From a checkpoint of a small mixture-of-experts model trained on Wikipedia.
Size: width 512, vocabulary 50257, 292M parameters.
Experts: 64 experts in each of 9 layers, 256 SwiGLU neurons an expert, 2 picks a token, a softmax router.
Below are experts of layer 5 (counted from 0) of a mixture-of-experts language model. Rows are named router (the router's row for the expert), gate (a neuron's input weights, with its number), up (a neuron's input weights, with its number), down (a neuron's output weights, with its number) and show model dimensions 128-255. Each number is 128 + 24 x the weight over its row's rms, rounded and kept within 0 to 255. Numbers have three digits each.
After each expert's rows: a language model's description of what the expert responds to; "mostly gets" lists some tokens that are sent to it at least half of the time. This comes from a sample of Wikipedia text that the model never trained on.

# expert 10
router:132101126139127142201095176104137128087147136110126163140139132095113137104103125188152105118147119131116160127093133127136146147148121122095107151122145150169131118150134085132160128150089144104145156173143111101110154123170162118094134153134138120135168094123124133116130111131116146105137114159091134169103120094142129106104155149175158148095123097094143152121099101113120141103133
gate0:122133144163157123099149125123143102118167130168081170152174133078186150122132127119176136142102178121131108142111130087105156114131149149135099111153086142119118109133124106137124191100137176132102154148123096123134107112117097146103107092098142185155142131158121045095168075136148123152152075150105146132143098139149157140186117097121098138137122099131100162148106106120155163143130
up0:144109115184116106131140157097151118148110137180099138133133184080144153088152135105155115131139140148116095127105112080157156142130111126110110118122131119148095121149096108152130175100133179128123136135122090114118115102141070125116095079118113151200128099144102105133131148131164145099117102114109070098148091138163140142152128137104096121102147169180129115146120115113159156123098
down0:128134127098110109185157128138141120114135137089126137148142137143114100118130145142151101131123134177106078129140117140102122137100127102111123127154116123081125149149108127098157126138126127106094130162183114125147118125175164169132128146171150139117184104116136052113121087114134071121115153094126095114148111094131126118150137112105128108132076120123119178140124128153126124141107
gate1:140148119130121111099160135141108124057187133129107073146106089118122122141153102140136170148152140165145107119113099089146119118137116091107124146095085170089134127097107162132135088134102126128084114114150134122149086115103157131150129125128102134092142117143182115149119113104123148091127111127110167128138095150165123182159130205142131155169144163122135154112135135164128122135126
up1:147150133118147116134121146133134144110136095088115167135142134113123124130153080153137138098121111117141096107161096084084078145138132109065129093143146119109122163147129163105124120115127167135114122104124111135105122181142112141100110104157107121107146138106136155177125092071116108147114135143127130123099152104152117100077136141125121073134134140127141107113100126097136172140091
down1:136136163171150133128128119106106135137129146113104123122174130149127150108073107159111127089116156145109158136147150112128093186100177140125123096095161158095121097124101130119084105090137146096111100142121086138135117151114136108115113168139120111132111108145153120113154125097103192165157126120154124204126144120092136099146120085106130105112121107150141070152159080125093146116147
Description: Copular and auxiliary verbs. Forms of be and similar linking verbs right after a subject in running prose, such as is, was, were, became, remained.
mostly gets: " be", " are", " been", " became", " is", " were"

# expert 11
router:150105113131138158129123109111134130135134164127128125117121092115118170138108102164105134143156131133140097113155134131168152110139135122134135107144137094110167122082112149131166131103110126121158091121134117157135157115152094163106151137187109121141175131160156095127128110169146135078087137161137113134119105157124149065109092112130107117135090128162105125112108156108138105155128
gate0:090119160138095181177111138102135110129158136136162132106155159131190134108142110144111106093170135126118108164161092096128103176180151143142157111156140200078112137135120139134181152110109149073076118144146122135159108148156135126155180133116117096119154132114150107114159117108120131128137118077099122155163150119118135148130118146114102165166108157167131129113146134170150124124152
up0:119155129115150083144165109184091098127165108122125119092119156096119132130132164116094111118084155126137177093130160162116140089123115137099151142127098112101154156180122082149093120174134147137132156141127132100116130064119091146123144098091155162107097109115118128118158147113140053129103130118169124133086126089160126146144096137161154147144144108110172122120168106117108090099071
down0:169121123123140093081120127166110134117139153102122150116129088091100102139146087115150133189114118179126158122118137154116126139113113123155127129076154129164100142087146121139108128094115140144160124106142135160108075123115074165138164120087132151113120107144121129096111129149184130122120151145141125149158099110122128126140083120084145170118127150151183118113124156110115117126170
gate1:144122133108163130136143167134136116140142148149141152111189172154154085151066109144128123131104132117144126175101110118165119129118179125190151144169141134137154169129102118126138135130181131135148079141116100137174118176110069129107148105156137116124170144099119135157087122144106147120130128089148107122142115120098112123107080156129176116108113129104128121120152115089122100146192
up1:113122138130117136118125139116111105123148164089098093125143168107104137069100150112095124087134140146124150138118145150181136156133121132110153146157083128121175073132122183139151139102141118141154145118132119125124122133183140126091068176099167161135130108117085110152112140144127110139123140126078074173106164116159126166158167123139132094136132125097145125110156121094128109107079
down1:129115141136121156160143140127114121106135150138130131142153099110170100126151130139122141128111122152155113136113136151095110125139154149095142131146121088149141136102130170113113149118172153116124109104125113191103083134088153115100105142119111156110124148074126141147156108167111171091141095102131136085131115198157120136133159135121097134115110083136174124135141125149138146112111
Description: Technical noun heads. Nouns and word-final pieces naming technical, sporting or procedural things, mostly after a, the or 's, such as test, Windows, touchdown, command, ation.
mostly gets: " Windows", " test", " access", " touchdown", " casting", " ranking"

# expert 9
router:136117091127123067122177157107129139127123151172107136171125113130144133157120132159159160100146092112116140147069159090100171123122130145135145170122134163103141154138125122104121143130156112120131113070163115113111172109067175140086077142121097101159105125107107122098073119075130116119127160126144163152143148112107124126147140110117188135093105106093120130145129091122103123122133
gate2:176134121071140103136167090142145148141145099174134092138144160122125150128080126129127140147094105138112154185148091106133140116114137169129167141118117133126134122154106137118099091183115119140116112095114165097113138092127132104148144132173107151153135126080086105143123131153119151158165114154154111118102121111128115056133156069092145107097107147126113106136144121126104117129115
up2:122157140184114128138120155086128130157141147103103153130082089104161132152129131151154120123135118139163148100111143123154174122131133085092145095142094108106124153154140120117134115069138094131115133147125165140121117177145135149156091101098114108095105132097146099087129098077144169133137152183114119094175156143102105124080143099117137137128121159130123116103128130165163112111179
down2:078126119126154129141176153192087150132203156105150124124142166165110144161175094125121113174083110077099085118136090127157148180113128122129096143085119105145144081136107134111086105166165140164127117114141164134102148137090125182149108121137146152123163157138131121145127126124123120115126121146135090132102156090101083124145097133138176133134153162121122152127132109134156118131129
gate3:117130110119177157128113105138100158129123139127139117156149093163127115167116138150136137106105145170130110194118164138129123129151135121119180138105104117129154088101129106121146114127119129162119113108134126142128132141114112129084116133154159130124160116139130121157106130130097106101092174093133111102097141150140130134110126115137143103118134108162123121117121190180148120162118
up3:081109091137130144125152130140128133119131157124141121087119084143171099117115101175140113100152132161159094194130126170132114131140078157064153149114097160137128158118142124120131139112152146133144126127146084122113156132138130138117119144112170124160217142100152110158167170130078149112125130090126148098111141121147149122162143131153139084124103155149127133149112167128131133136107
down3:083108083105124088118146113114135118116155114109174146115096127118072156138117147125122096154157126127109131130144133105154123132106177144143110144127096127165155127145108144130166113201149127111131078150133092163095122079132120093101106172101132143087131137136134066189104147083090110103087130141084145094125117118119154124099164136125138126148167143153142152087134150111185123150089
Description: Year digits. Individual digits inside years and dates, especially the third and fourth digits after 19 or 20, plus century, ago, BC.
mostly gets: " century", " ago", "–present", "disambiguation", " centuries"

# expert 2
router:139146125106152121114146118120116101150098143116133172142125145086125141110140160096137148108123175126135111128152072129141127127116134136124148102133130180142088150119123100123138114145149145104108111152100107145146143143105148102110125114149091120069124104126147129135134150121119100141137145156105156135103117124143156147082177121166169138132122152144151110137100134151146167113096
gate0:129119158118148145133110105127103108103141119125143118130140184133128141131121141116145126081123145157131087117140178118119190137113097125123122143091096143127171117118145103129100124156187139125107154153100093112079120137138080128148179155150142144164141084156133156152151100130108130136106116147116127147120129114113078167134117130155140082136149111126094096107138107112117175137119
up0:068111127110183162146128141191127145143134119099158144140102144165141156114125118086156135105156101146143090148129114107109137164125107117089136148126078109117129122085157122119162131141138158089136141099154130103107116052117146100126109135119142136133150139154148165106120135128071084126122092133089123161117145125098143107107112114168083099091155160121164140122125082157141123123124
down0:134135093151126157129133122097114141098083147133127150115151164138095112122123141111136139170160122122153147159125132133148133166163097122128146153149135185107097189125142096135080129106129114151146118127094115126111138102152147120154140141119099127099123175158106132096095108115154142102134099111066151131126113147156110127119142128099153130152169096122167139087129101144107113128151
gate1:139104108148124148127138129129118120104141099176152107196125125158145100144126144138152173113135081167112124142117131146156124150070179122139093117139095126133119122139159132136091146189111113108080087081135137147111131091123131119118146103101126144131168120177170121123128153109129103142112102103080117181103144137110170139155160119129122163144161163180141100138137089127099111128099
up1:137088094140102121120130105151116107120147097164159131159124119109130113133149139114166151093119105153104110177125127111134129108089164101135123152142124172096143121136127143150122154151092147084096120085138128100095128078136120113096146159101114109118116100139161121115154128147119086125130110139133119140161100119130142153159171116123156142112153163166160116142128111102106117132091
down1:131156125140156126161121131104145135118000132094126137109146140073135137132171123136131095170101135108139137108136105129150147128120108122082173135147155110159118102192159157117124125173127120149097110144120117112148142141120136120086080109114138139132080138117083121112118105153127157106108137113147140102127131129146114075159114141162114136134122139141107140117123158146139143102146
Description: Sentence-ending punctuation. Periods, commas, semicolons and closing quote-periods that end a clause in running prose, plus clause openers like when, where, whom.
mostly gets: "\".", ".\"", ").", " When", " where", " when"

# expert 4
router:152151147132126148121147130144124092129128130133127136118106160085131091134182102145146163100090099099113102126133092130130085158080167138118118128117153171115132144127132132123126152159104122084135147137155115141148119120134135110118132136135132168105163122129139149116123173136148173115135089100148138094105154099131112106150129102123120138115096157123142140072178155111134143152131
gate1:102150141128124124134144085112136141115096121145127100171132179102139142153153101103124132161120168147095102141090092147118148132084168158158132180134109137128106124152106125110147110160141132136109159137078100118163113136113103149108164098096097096105140148184097132118132148174118133138122131172120094120154078160139117122158123147114163097122165142136116107139131099079121125135147
up1:160109145147153135164147139128147152110085083156116142168100122108112125147125117125113135169138125134123142162112116143131143146127127160070119155166131150134107153139110161129064134109110220123105173127112115146170129168166120165123160106152123140121126110161076179080116108121124129123152114172119119106155081153119151105176092158162156098113085140127112120123119119090107183136133
down1:150118100124121158107126110157149125141124149142127137115145125166133129119204119144154117140137136119093128147133075091130122121110132107156096120125110142111122133124150111135101120124099127137140085128138111081122153140110136144174100139145151129126122100113127133097136137134129147116128110103098131164122165107120152114133110154148083143167142127138138172175102140143106114133172
gate2:129179136129126094155080095100109081150167128103152101152133115133173128141150167146118140104157122157099127144147078126112100108117187149072090089091105138152090104188147121118075088118113121135173112100123087137157140128102144129125145147140161113149130117171109065089146128110121133151145117144116118109105116128087133140123128146132155110127141113113114166115131146137146125120115
up2:152176165150128129149137114129089122101139146135134106109117111129120134124137112137128146138136125143063103161084127106133112151082137125086102080108116133102071147147146152110109130131138117144121146120093135139124145123133131119163096088105143099091127154153112118099163146142110128115168126135114101063092101157123147156107107100119195150182168133139126147128129131113114151165098
down2:107123111146089049148135135106106134124138140136136124148134097140114169133110116139119100112147119156099136153158148133150102130129106181140115144133119109189108142090157146116082139176116164124099123121109070140124116143180141102098125104126138089151126170093114089103118142132135123111115115160169133130140144158125111122087099086113130135151103123134153095137129138084136090127115
Description: Table data cells. Digits and short codes inside statistics tables and results lists, such as 30, Ret, N/a, W/L entries in racing or sports tables.
mostly gets: " Chevrolet", " DAY", " Pts", " Honda", " Ref", " Toyota"

# expert 1
router:136122148141154125145122119114159121126135122132140119161129124119125133088123122104130150105136078117117090094131161144132172123135130124167119102102109173148137143137164132175146118083116144131092103126161178150177134137138100104177164125152101094118146118153157080121133098138108126108121209188146133135147122178101163125156122091171110131150113157137104117125118128110161130171133
gate0:133140134079126115133103162107102147092128078123126184167135160138141110107127125153109128168124198151167179135085131152174154105160106130124132132126131078141140120169150146143103155125122104101174109186150153180141084154168116135133134135143128157115144120130118143131102178125148146090139113140161110177092147150119139107141123134108145133117147128119156133129117171148154138143152
up0:120114128122116152174110101127128132138107112111147101118142137138098122129165116136116085139163108144134103103105136134126123148052138134110112125187106135111118174081096121163073128172105105118085107142140136109100149103106131146066086121146120131118116096132103151110185136118094155104163154104059116084116106093103147154105116091092138127131102153097111113129111079130092113094145
down0:124138159098101138134161140117143123072120147155130112129110114135129157147136132165106125103144161113173129125138103128174112145138154134090104135067063170146140091139133155143120138123082140128131133103104142165150150080115178136147151155113143113112125142103141165168135132096129107137142096173116122107106128103107146134109086127138147148122113129127090105118144149150109101130107
gate1:096105178133097149131133121155117091141152149117142146095102081155154141150123147138158164094175066100142111073128141147094112107129105077121075114144142159131122154143105110198163121088140146146154118117106101120159128179150123171117128147146140111114105106134097115120102145115132149098135162126117133116124165114124116153110168135141088101141110128096132149137124111159112131158098
up1:139137127115121139121162146117131098123117135124142123106135122103141082137127117121137142184118111140148116097154175115174145142090153120106111129115164109108155127143107107117136113159163147167158138133110142133097109097130104133128100144153124161171175107102138139111114141109124153125127168094137110085104152093129146121149107124115118120151154107089099141106118138121180147140135
down1:123129124108137131082095126097084151121143108095143078131176101110101154129133098101160119161092124173110135110167120134130162096126157145150140149123075117106135115134102148140108098153120104167138110137121099131109177161146108116122146145127087152121134047123149130125100158156153128113132117099128197092106113177219131125135119136152150158118100165116109102136137118147157108159131
Description: Abstract nouns after determiners. Abstract or general nouns following the, his or their and often before of, such as effects, methods, conditions, attempt.
mostly gets: " conditions", " actions", " efforts", " problems", " relationship", " levels"

# expert 57
router:106101076106130116122139085078153122142101137146164084148148101146128146111104115165114141139158142118160126117153136146090133092114142137198147096105121137110160112105128130132192127120138134094077132081155094186112126092148121144129136139164151137115100122161116153129131134110138099100088127165135159123119113115126164101134137120128125115130130127165086143126127149108116113169122
gate1:137142126117144102171141106135088166106191140116115136099118119108165116092135152135073137122121112156132138142175078151158128067156101100129099147134114103065135123174101105109106152109093114153138101147124089113095122115103167078131101102142197134133120128154137160141091113132163147125100116137090136073118124158106140141125138127131146106140145108122159135154127185103103126129140
up1:124118114205157119130075125097141130147133115069147126102173099126150124101125125142119143138130091152128165131181129129118080140159123082126124142152112132133133133148059160099158138111119121118139094110153116136119138141111157137134140126139132128077100102117074107146095147119120144167125108148115118082169108149093130117149126134125121148147120122106158128158113116139159138189163
down1:115103137135125100118107100128146151094081107106149137084130148130083086120134150112118100100133066092112120114169167086122082160169141107192167116119177143125150127114124123112132138130171109146107128122155122091137125130124081108135114151094148134118141059067139115133173139125119103160122115137134157178142145104103163092126139150132127149141127106116133164108168118138150172165136
gate2:134090126072146096141155121124136115135131113182154136103098159128115108120158123106150128175106123129137123092128138114060130138140123111104144093114097139144136087132151127119135110154137166114108138161121083143113173161140152135119149119206099136096098113124186108152154121114114126137171101140115176093145160101129122118096155070100087131134132101134124162154104135126179136086111
up2:085136146118162093151123156081104111164156130106152125097121114115144106136152151140129136141134122144155128129127127116063126119145151118135129147124137121107141159151156105092133133121099206139139088131161128146162144126131112145102124116119136125108197098151101153108147087142128143140099161133152094142093106127126085157153130079138125147141153133159104118132109120127121139118183
down2:117143145121084113083167180134107128177153145134131120146114107160145061141146127119109086150144136117118112113144133128110110143146142135157120138159144100115156086120123099138140111165125154135102148140129141086149111182151149154119126122139136119059163128115117134156160160141154099118128142157133120111155090125166105130148147136098148114161117118133150136127138096130155115130147
Description: Institution and award nouns. Head nouns in names of organisations, awards and works, e.g. Film in Film Festival, University, Award, Institute, Museum.
mostly gets: " Award", " Film", " Festival", " Institute", " Society", " University"

# expert 61
router:131128136144191112167096144104132183136125170171129110139125141119154068120105147161124141137163110143125128141148173119125157105151128144139133129132102159141107126129155125141127097174149150099131177160129117123143139175170143068129154157115122142124159117132137116110129110097130157145132120104074113197099171132110130152102160134148159171112139119091136146133134098130116117098132
gate1:095093151112133110146103159151146111147107145140123160149126160106126137115103118152103173116159125153169141169132140100144129108095131139065121092118163135133102114152080137129132142114073141135159113110173142114080077105154128162121126137147129107123096167155162108113151138089163139137137126079160116144133099145109099162090144133152193124127123167180115137111143124102137121147173
up1:157094087088111184143142144143127123146168109118075154113132184123124146156123122122134152131144154146099094168131153136156142108116079127135136119129157108156105121136127092129117140170137121145146117128142155088119089115123189140093135123106132131116150137155146100100133114112146153155108122140176149127139106140104131141080095136145125117147099130158085166116133139130132133135094
down1:145087137115123098100114125106120110096140121159175111087160092136108157111106143106156110127100078079190087115112114150115114100124150132123118146124130172129155127089165160119130125132145118122122131144134153110139114128122107137117147175132105167125140108175132141134129147141100117116118118106125098163128140096122139123161117111116126144142130092075168153142118107125109085155136
gate2:107141143142107161155162185150117112171163095154177083154126152116132178172108125083090149133145116110179185145149114120128139110129158140133092090138157139163105135112110158169139123146136102126128156129130119131090136118120114139099130120114125099089129121131131139109102111187117165140100179135095141114137151115138136086086142134135138135129123142118147092137118111158132157133098
up2:081113115099128092129138114116085099139106112128115114110090147137130137124130143126163143117127160117110111098150166110136101128102145117141127152126102107067139132165134127166097110108154091107144145086121150139090107116113132093140107124129123095150121120098161119162114173109133145135137135035114111117151117176121122145133154138089116124113133139136134112089113127115094104123148
down2:132108140149122143107184116098083109125134094128098093153091092130137085104131092099171141126109114095136172130134088140157152120142167125150139105124112131137080109140115111097112131083101123117122162110098133111122121113134122134100117130131145152132138127154121133123131152155144114130129127139122066125100164139122154145115150122134164104094136159126152163146155125161142162138150
Description: Clause linking words. Auxiliaries, conjunctions and time connectives in biographical narrative, such as was, and, until, before, after, as well as.
mostly gets: " until", " before", " After", " been", " when", " was"

# expert 52
router:087152148139062146106114112133147096121159097139112131118112155137117125114114132097111135125110137122157168070137105119124105120115163145189131100182105063143092081142106164177139106090098085119119123112116128092100125120148116168120117117090120130148145096132120108168131117122129124102125123101114128153179108096154114154144175114055117148107151159116158120153105120094134116126124
gate0:119111123140157104157080107108126091132139133195144103114132152129171129117149069107168178130081167141162157136091099147105105140125155144125138154113124129108141092125115120097101174112126171119120054118134123151158085141167138123129087121110125107132131126153155110131157135138144134137125100133140164174092084127130139157099116102107139117128111144142162161134067148145132132134093
up0:129116127142087134129115123171144120092168102138096107107118131167157132138135157165099146105071140119116160134145084125124126140161118130096125140155185097102117104134122165132132148117109152137110109162077104128129132122156111116127142134161104167129142115158130101144143128146159129155168172137180133156137121120126137129144123133094137162089157160161099118134119098101124133164068
down0:140104124133159154126101132114138129128201150099098151077122126161097075120104141107141190149054149134105154127133100137144131131144119094121149141133127143149153128148137123152122149156130155156130123170114123131122129164128091093129085117091132162120123179117115116100177132152146121118088148118193150090127121104120129088138106149129130091142135126142142130156102107107142105085144
gate1:137135086106166123140149143099109121185123135122185126114131098160102097092092113100099156148108167139130150107124138094126140165131138139066119114162141138144095111090116141136103151116171181104121123138113131199145125116078119136118127147132104130135121146129141130159122119126097099138107138130127179152163131110128139121125146109118095155140056139096121137133150180090142119107141
up1:115071135106144139132130112132136147116158150091138117150082123122128126116124148144147117141114131158130123099137108160153079170126143147116152108099142109128138110129118099108152165105132136131120110121147138150121146121144176147122090109117109092121127101093163143097115163147138098091157112137177127130153108123169105100147096127161116114145143105162149127177102135128100121101117
down1:114159149153097124100114139118148121118141135113140134123079163112175142139154108142112142147156147178148112168121136144115138135125169127131072100165108125096169102111096166085127123130117131138078095101139123115108124121085123143126116106155136132145081140128105105080128109142104139149133096096123161068117139159101146147141133142169154198109149127108118146141137120143144121160177
Description: Romance word middles. Middle and end pieces inside Spanish, Italian, French and Latin words in titles and names, such as Comun-ic-aciones, ev-oc-azioni.
mostly gets: "ст", "reg", " Circ", "leg", " Op", "ust"

# expert 47
router:141077107110113075126132136080137081110117140108113098153124146090152140150161132121133147143151165109133108105115187132097133131148165111166153088125101197144136118137143098156181131107114175134105108141153137148175111137148129150141136095146105102141095091157114111134096149153120176119125161192147137130129125118140165081139147103181147134165102160101126108129089119100137170162100
gate0:100185130109160150119134124146090104146138103117125156144119128118151139129097151145125134201111121074154133145099168142138117119123146165099129112099121119135111122112099117142133130135166172144115110139122117127159185095112156122167164152071124157115081123146155122152141132154104096139129126112151083108143150122111122116193140117084073136123140119150151092104150120139093086129109
up0:087132124145111103138135122147159128152179109155112097071170107099099132096133103119113095141106137187138088163133074108096101144097124130170163152220130147153157135147135131144135113152122128129141133107134149140094108123150118113090112137153149098121171140117157102120133170133148170123145115176104139135122104125151130134076124140114182144117095193093066157134102125140153106123143
down0:139121142114141105101123094136113091138163141100119134152107127126138128160096126135129162137150148090123113130127133127140146111096120130147115103109131125127117135156136162130119141158166140139141116096103058147099062122094127114135107104125112150138102165126129144169100113114085172147154163109146105171131132116109138104099150112138108144105107146151119131117121136133116111111103
gate1:108086110111158113157076133129151133138146122163102123102135155124158152113110061119129136121131150127095117126072159113095106122116121103105154131163106146122126141167158158141150143137109162138083119120168139105118080094152102130139200144136142178103152176158168112132140129106115122129100092126102171120100117088120133076076174105095136126131130109150117132143125167131128126141102
up1:140152117129113052154130124071165131144121113121151112160142100130155176164124120144151047165129151112084080108139140115080136171105104126079141122124085142108141146099109141130131135143126131102110163141175159108117151138105095152105152092100123137179115155136166136164143119136135139117091104149106139179094129165167118132113170123127113157190110089102115140125137097143153114127118
down1:161154150147129155138156105120116152103007113110086129128146105148143093122119093145172145120188112124151121126136111132127121151131143130106111169104147135123106125129143126153131127132152098071156126123102121119134112150125150100160091135147090140114118085120098138121117082090130107177135112088121051128125122125120122131137143119158137132107132124118086094107163140138107123083116
Description: Plural and person nouns. Head nouns for people, groups or kinds, often plural, after a, an or numbers, such as politician, footballer, birds, members, species.
mostly gets: " politician", " medalist", " footballer", " schools", " games", "Species"

# expert 15
router:128188103096100111133142128168116159166148093094132114106117160126165126133140144108131127158141083142121154115170111162101107121127141110149115162126117074123129125169145104146080099134115082113103134123125136128114119141130141177125120144100137127158147151133080138152148116103117142151145160071117144136123107146117153107144133127099105098167142097127099128111119108104139139079130
gate0:116111126118148126161137104145138110106104151131091117137156117129126112113157116121132089126155147142134116126160154097158098113133139135118092119138121100172134157105150134169150130142126092124103125112135122129101135143130116144144152147113131082148152158112128096132173120130141164126129143142098133107162147088149132113115105120122102129145129126074125127117155163101096155110115
up0:069143160123165129094099124117090128138142123100155165128153099165140168161155167138132119137141129143105167133117157138078139140114120104071123136131128175135082131147128138133062162129140085125145174130089087159129152135109109087077111160101132140108144127133115130157100110142085119142121126121145118106109093128147153118132140106079130122104159137107161127133159084142119103113132
down0:156140125117148162161130100156088131181136115093104120111126098119148116175120129116085100132129153128106111111141189098139105129113137106074160119105100144153152147128112135143159149114149109115100126121085150134154160141107141124127146100154146119118093156109126135104111133092110104143173122147132114143124106143113130134138137121190155094131130129103138113154092134150134156144094
gate1:134133074104137156102131152172114104135151149134118126104125142138168166141170132147133129139142154111112167145168135140077123128118129126141126163142134099117101167132127062168165138123142109120122108104139125167142140125141117165155127107115110103114148157137128098138126128125114126133145156143063130124136139104111112110163089122145108124129179146129098131151114129128133114099103
up1:117147115138166096117139097135156086112139134121096137148111110100134098111136122113108126149116129133161128130143113153092142154211151089111104115134106136105112160106142113126150153134100091141108121121145145081116078129161145168158103163168124154149163129138175153157146095157180126107069154105120099115128096090141131146123126122129130145133156103119157177132079135132135154134139
down1:133161184121116154136100171107121136129141143131115134121134147142113141097103085141128153159138124093105174105142159076138125109148145087087136119127145113149080123109143129079083152167147134160127145077133109149138090124127117113140141117153121107133132130146078153110126125124102136093115143155103098141143087131147129111150148102110125108113149101119104135148161136138111135139164
Description: Name-initial letters. Single capital or lowercase letter pieces beginning a split foreign name or word, e.g. D in Duffy, d' in d'Edouard, Z in Zamin.
mostly gets: " d", " l", " r", " J", " Th", " Z"

# expert 14
router:147182127155081141145135147161119117190141092127110149113142145109148164140106144107098150130145195127134119101153082112130124152125110149099106151156141089125118075105130096126163099084119122106167141139089143101091120100150116096145155142113133114120170150146142085111129086154112139125128121069123095164117134123123115115151117135155087109105141119115132116107132130094105142097135
gate0:098164129154106149121118127146117139132159129117082124100137147112125083142119109118104139113115155115092127157139119097160136103134138144092079126134102108141144135129128148122160173157174142115116150154171149117122132158135123114113109131133112117145101161138136124126152132150124115198100114160079127158174096129095109101134097112137135096134162149101094121146134137143136085126111
up0:123138109110131087142138129082108130127120099115130099109090137120138110095139078114110099117080119121098102093109130126125114138165188090153102079115142133123111147137124124137135142133146150164116133131112120163133146119128121086136129081145176088154094121133157163119158122125162137127104142140147149166158152087148131108105137099114105122168133073129194100179117163135167175083133
down0:146116126152116163139073130162119139116161110110102139133128129164139098168134116195087154117116122105158166085117098127112127110134101174098147102103149125115115127111088091132129120177129096135089140110128107175103108154152129167129142159112155110126159109087160127143105098158128150107140125143114121112100147127095137099159202144112134127155113112156088163122107084135113145111133
gate1:124166140130089119111148125088121144110085108168109138121117109108159161120098119131130135111144122118180104120135112099130124146170116129107113178095098098143138106150144113114131199132073132143139136118123156142120090096113144153123128085110049118147073124112139128095152112132105099170167132128099142141100109114124162080129151116149154130161094114176129114120130099143152150172134
up1:115155056186143162129126112142122115100113144175168144120128139113150113088089100094148161127130142134123108140122128125138154142123109091120107121101171113139143098092130110144174154133107145099119122121183118094110142137106183114119113120104168148163119104128169132120146153157134148084090128115138151155117093136127122132147153081150115128151151138134128175153120160125149135165140
down1:126111147138124147133107130133095110154149109104097106116125124124169124116125113121130132127122161101094126138133098144133097091116149106124081153133133126160132141156135125124128127117130097127116135114125121130121124183149111097148145113154140120104117133142131180162139144114100137113121106158161078140146081138131140132149161137114135129141108056114144159139116164124148155159150
Description: Word-initial fragments. First pieces of words split into subword tokens, like un-pl-anned, sp, st, ex, often in species names such as umb-ellata.
mostly gets: " sp", " st", "-f", " sl", " un", " ex"

# expert 31
router:119166155146166135137129124121110094114088162175103159148102154160097136129124135158144100116112108127160136131141133083154136139134131124120139138107147087156163124089125140152118158148136079142102128170179114167107141094112152139114087145058177071117107121065173142154123146125084147131073121130109166129102105170177087155134117117101144159136092156119132107139144133102117127109157
gate1:114098152135102114124102106116096083133120143126133154144124100152131106130153139168128143110077128117152159161128183150146155151112130100125082151115112141113131170138137111156118126096130151093092090150117122125128139125124171123136155090112112148152070155153112126120090133131140112158107136095148161136122141133101128177164131109156107158115166118121132153128110129139172149089125
up1:143053132122130115160122108133164122150142163114142138112163147140119096135152115142131138103127179171160100149117147142103136166127125153164136146100128138080100125095095126133179102121106149164094132156096172097165119096127118136110120128084096119086160101113121133116130150134131142153128121074112134136136133144104171117110132139179110126109148086084139162147109149145134151126157
down1:149150164162111157141117131113193141146073132119121106122170121172118105117098145095137098148125121165094098101134123146104126129146193104123138104100158100130140157104152128125133148095144101116121131129093128115124144119134108110130112127083132143148142145114116135116122145197125100152138139135134138147097144174118109087128138130141141180160122134107086138156094107123112116154153
gate2:169091093152156127121164135138092103097126156167138065145095112097080133156147119150154131083151148121145145135061170073155115101147132147145143143174162171138155111142153112092116100132170158178162130135117114139112142158133138111076173144139150138149122099122155098117096140123088133109121131140112132133120122099120092107105148134103103131144103132159154137120127127156136119163111
up2:112131143132103112098121114135153155072133129136127137120126132126161081150163146128152119170140139112125107152115112113136142121105113129049099182155103138123080075135121145102123130165088140141112126138141119130148130117115087151132153079136092163132130162130103123145143120136131122176127142138138094139118150192117137136124141124131145102098143148156103123103148118129111090114097
down2:119135072129149105137139172142097105135125125088118093079117122136103138146132112128120139096142095101147192139145139114095117131152136163141136071102102161119084173127106150166164141150179106126168102136141122122113150161134125166162120158145103156104151112172119127116092122178112119082134128123120128124104115108152171102087131131101131120145096118088138119154088129164122135145105
Description: Numbers in scores, Roman numerals. Digits in scores, goal minutes and years, plus the pronoun I and Roman numerals, often in quoted song or episode titles.
mostly gets: " I", "-I", "I", "II", " List", "We"

# expert 54
router:127118143100184069124134159109082115098118122125170184174116085144146145059126141137121111113120116151100128175135129090150135150132121100097147133121115083154131176116159113157072150161142116162142116153140122093111144131110114128131144141131146110085113137104140140080077101081162134175131097187135141084125115131119181104100112088122159120100107115113125148140091134173152129138085
gate1:147148120115130110138116132122122098108109091130144086167141113136118171104120212077141125120124101088157091163136156112100107108131100165110105134102136147133167134119131150141160161088125167118123120122098142128079129105063119119156160178122112146160131141104124148124099104149128126107158070150084134109129192130119153137124140096183127115118138131116120130130126145092199182123095
up1:128115132116153148107125127115110109152130118105131087129137117138113124105120112107112130087165104127159103167110151106097125159095091124162105119140161115129118150141101120153162110081134120196100097124141171087135139144135094144190123164112158151155137145144117104151153055083122154127130125127120120139139115125102105127162170103177143183129141099100091094145155134149144119178147
down1:125145106143135139135148154132150110073047127111130115135109100176136124100113113097113093200158108155067123119147170105119145141093112109142129140113139139104110145105118089120155106132079160143134131096146134120104168173164108133115134112125089149146139152130088102148125155099089109082132132081132187156123158141139122133133153081156119120117078130105106153108095097151127131119137
gate2:165161111146153129168120152117069116122140159151144114139055137125115104132167108117091126116141110146143125116139123153111147156118123089132116124181083129145132160127167097132175154104125135104125146132137166130116047107155121135098132126170156127138101092166118102125129120149122102122098108165173132170116159121092135112122127127129115164095151120149137102130147126129113137099168
up2:132151098158146167125184170120096111108141121065165104096095094134173096165131135116117159116116125137156130133116125122135119134138091150146145121119127145113187184083126102092152113112131115165094156146149123147121085098158134148082100138179132088144116136150126167151124166097067115124157130154085139142108115118137084118138154151124116149159129166112072149146128117151125117159133
down2:161123129131124119106069136109153113112135145104131145105129109111146172136129142134125130068114123111140179139116112114124073130116124148151120112104122164087099135108142139127144130127152122098133094167169088152103134090145144094133151109146179157108122148108163139167159166144139148136116151161107149103106166148159127108109112082125112108169162128171148170140153108148115162120087
Description: Middle digits in coordinates and stats. Inner digits of coordinates, decimals and statistics, such as 55°59′, .739, 49.57, plus degree and minute symbols.
mostly gets: "′", "°", " sq"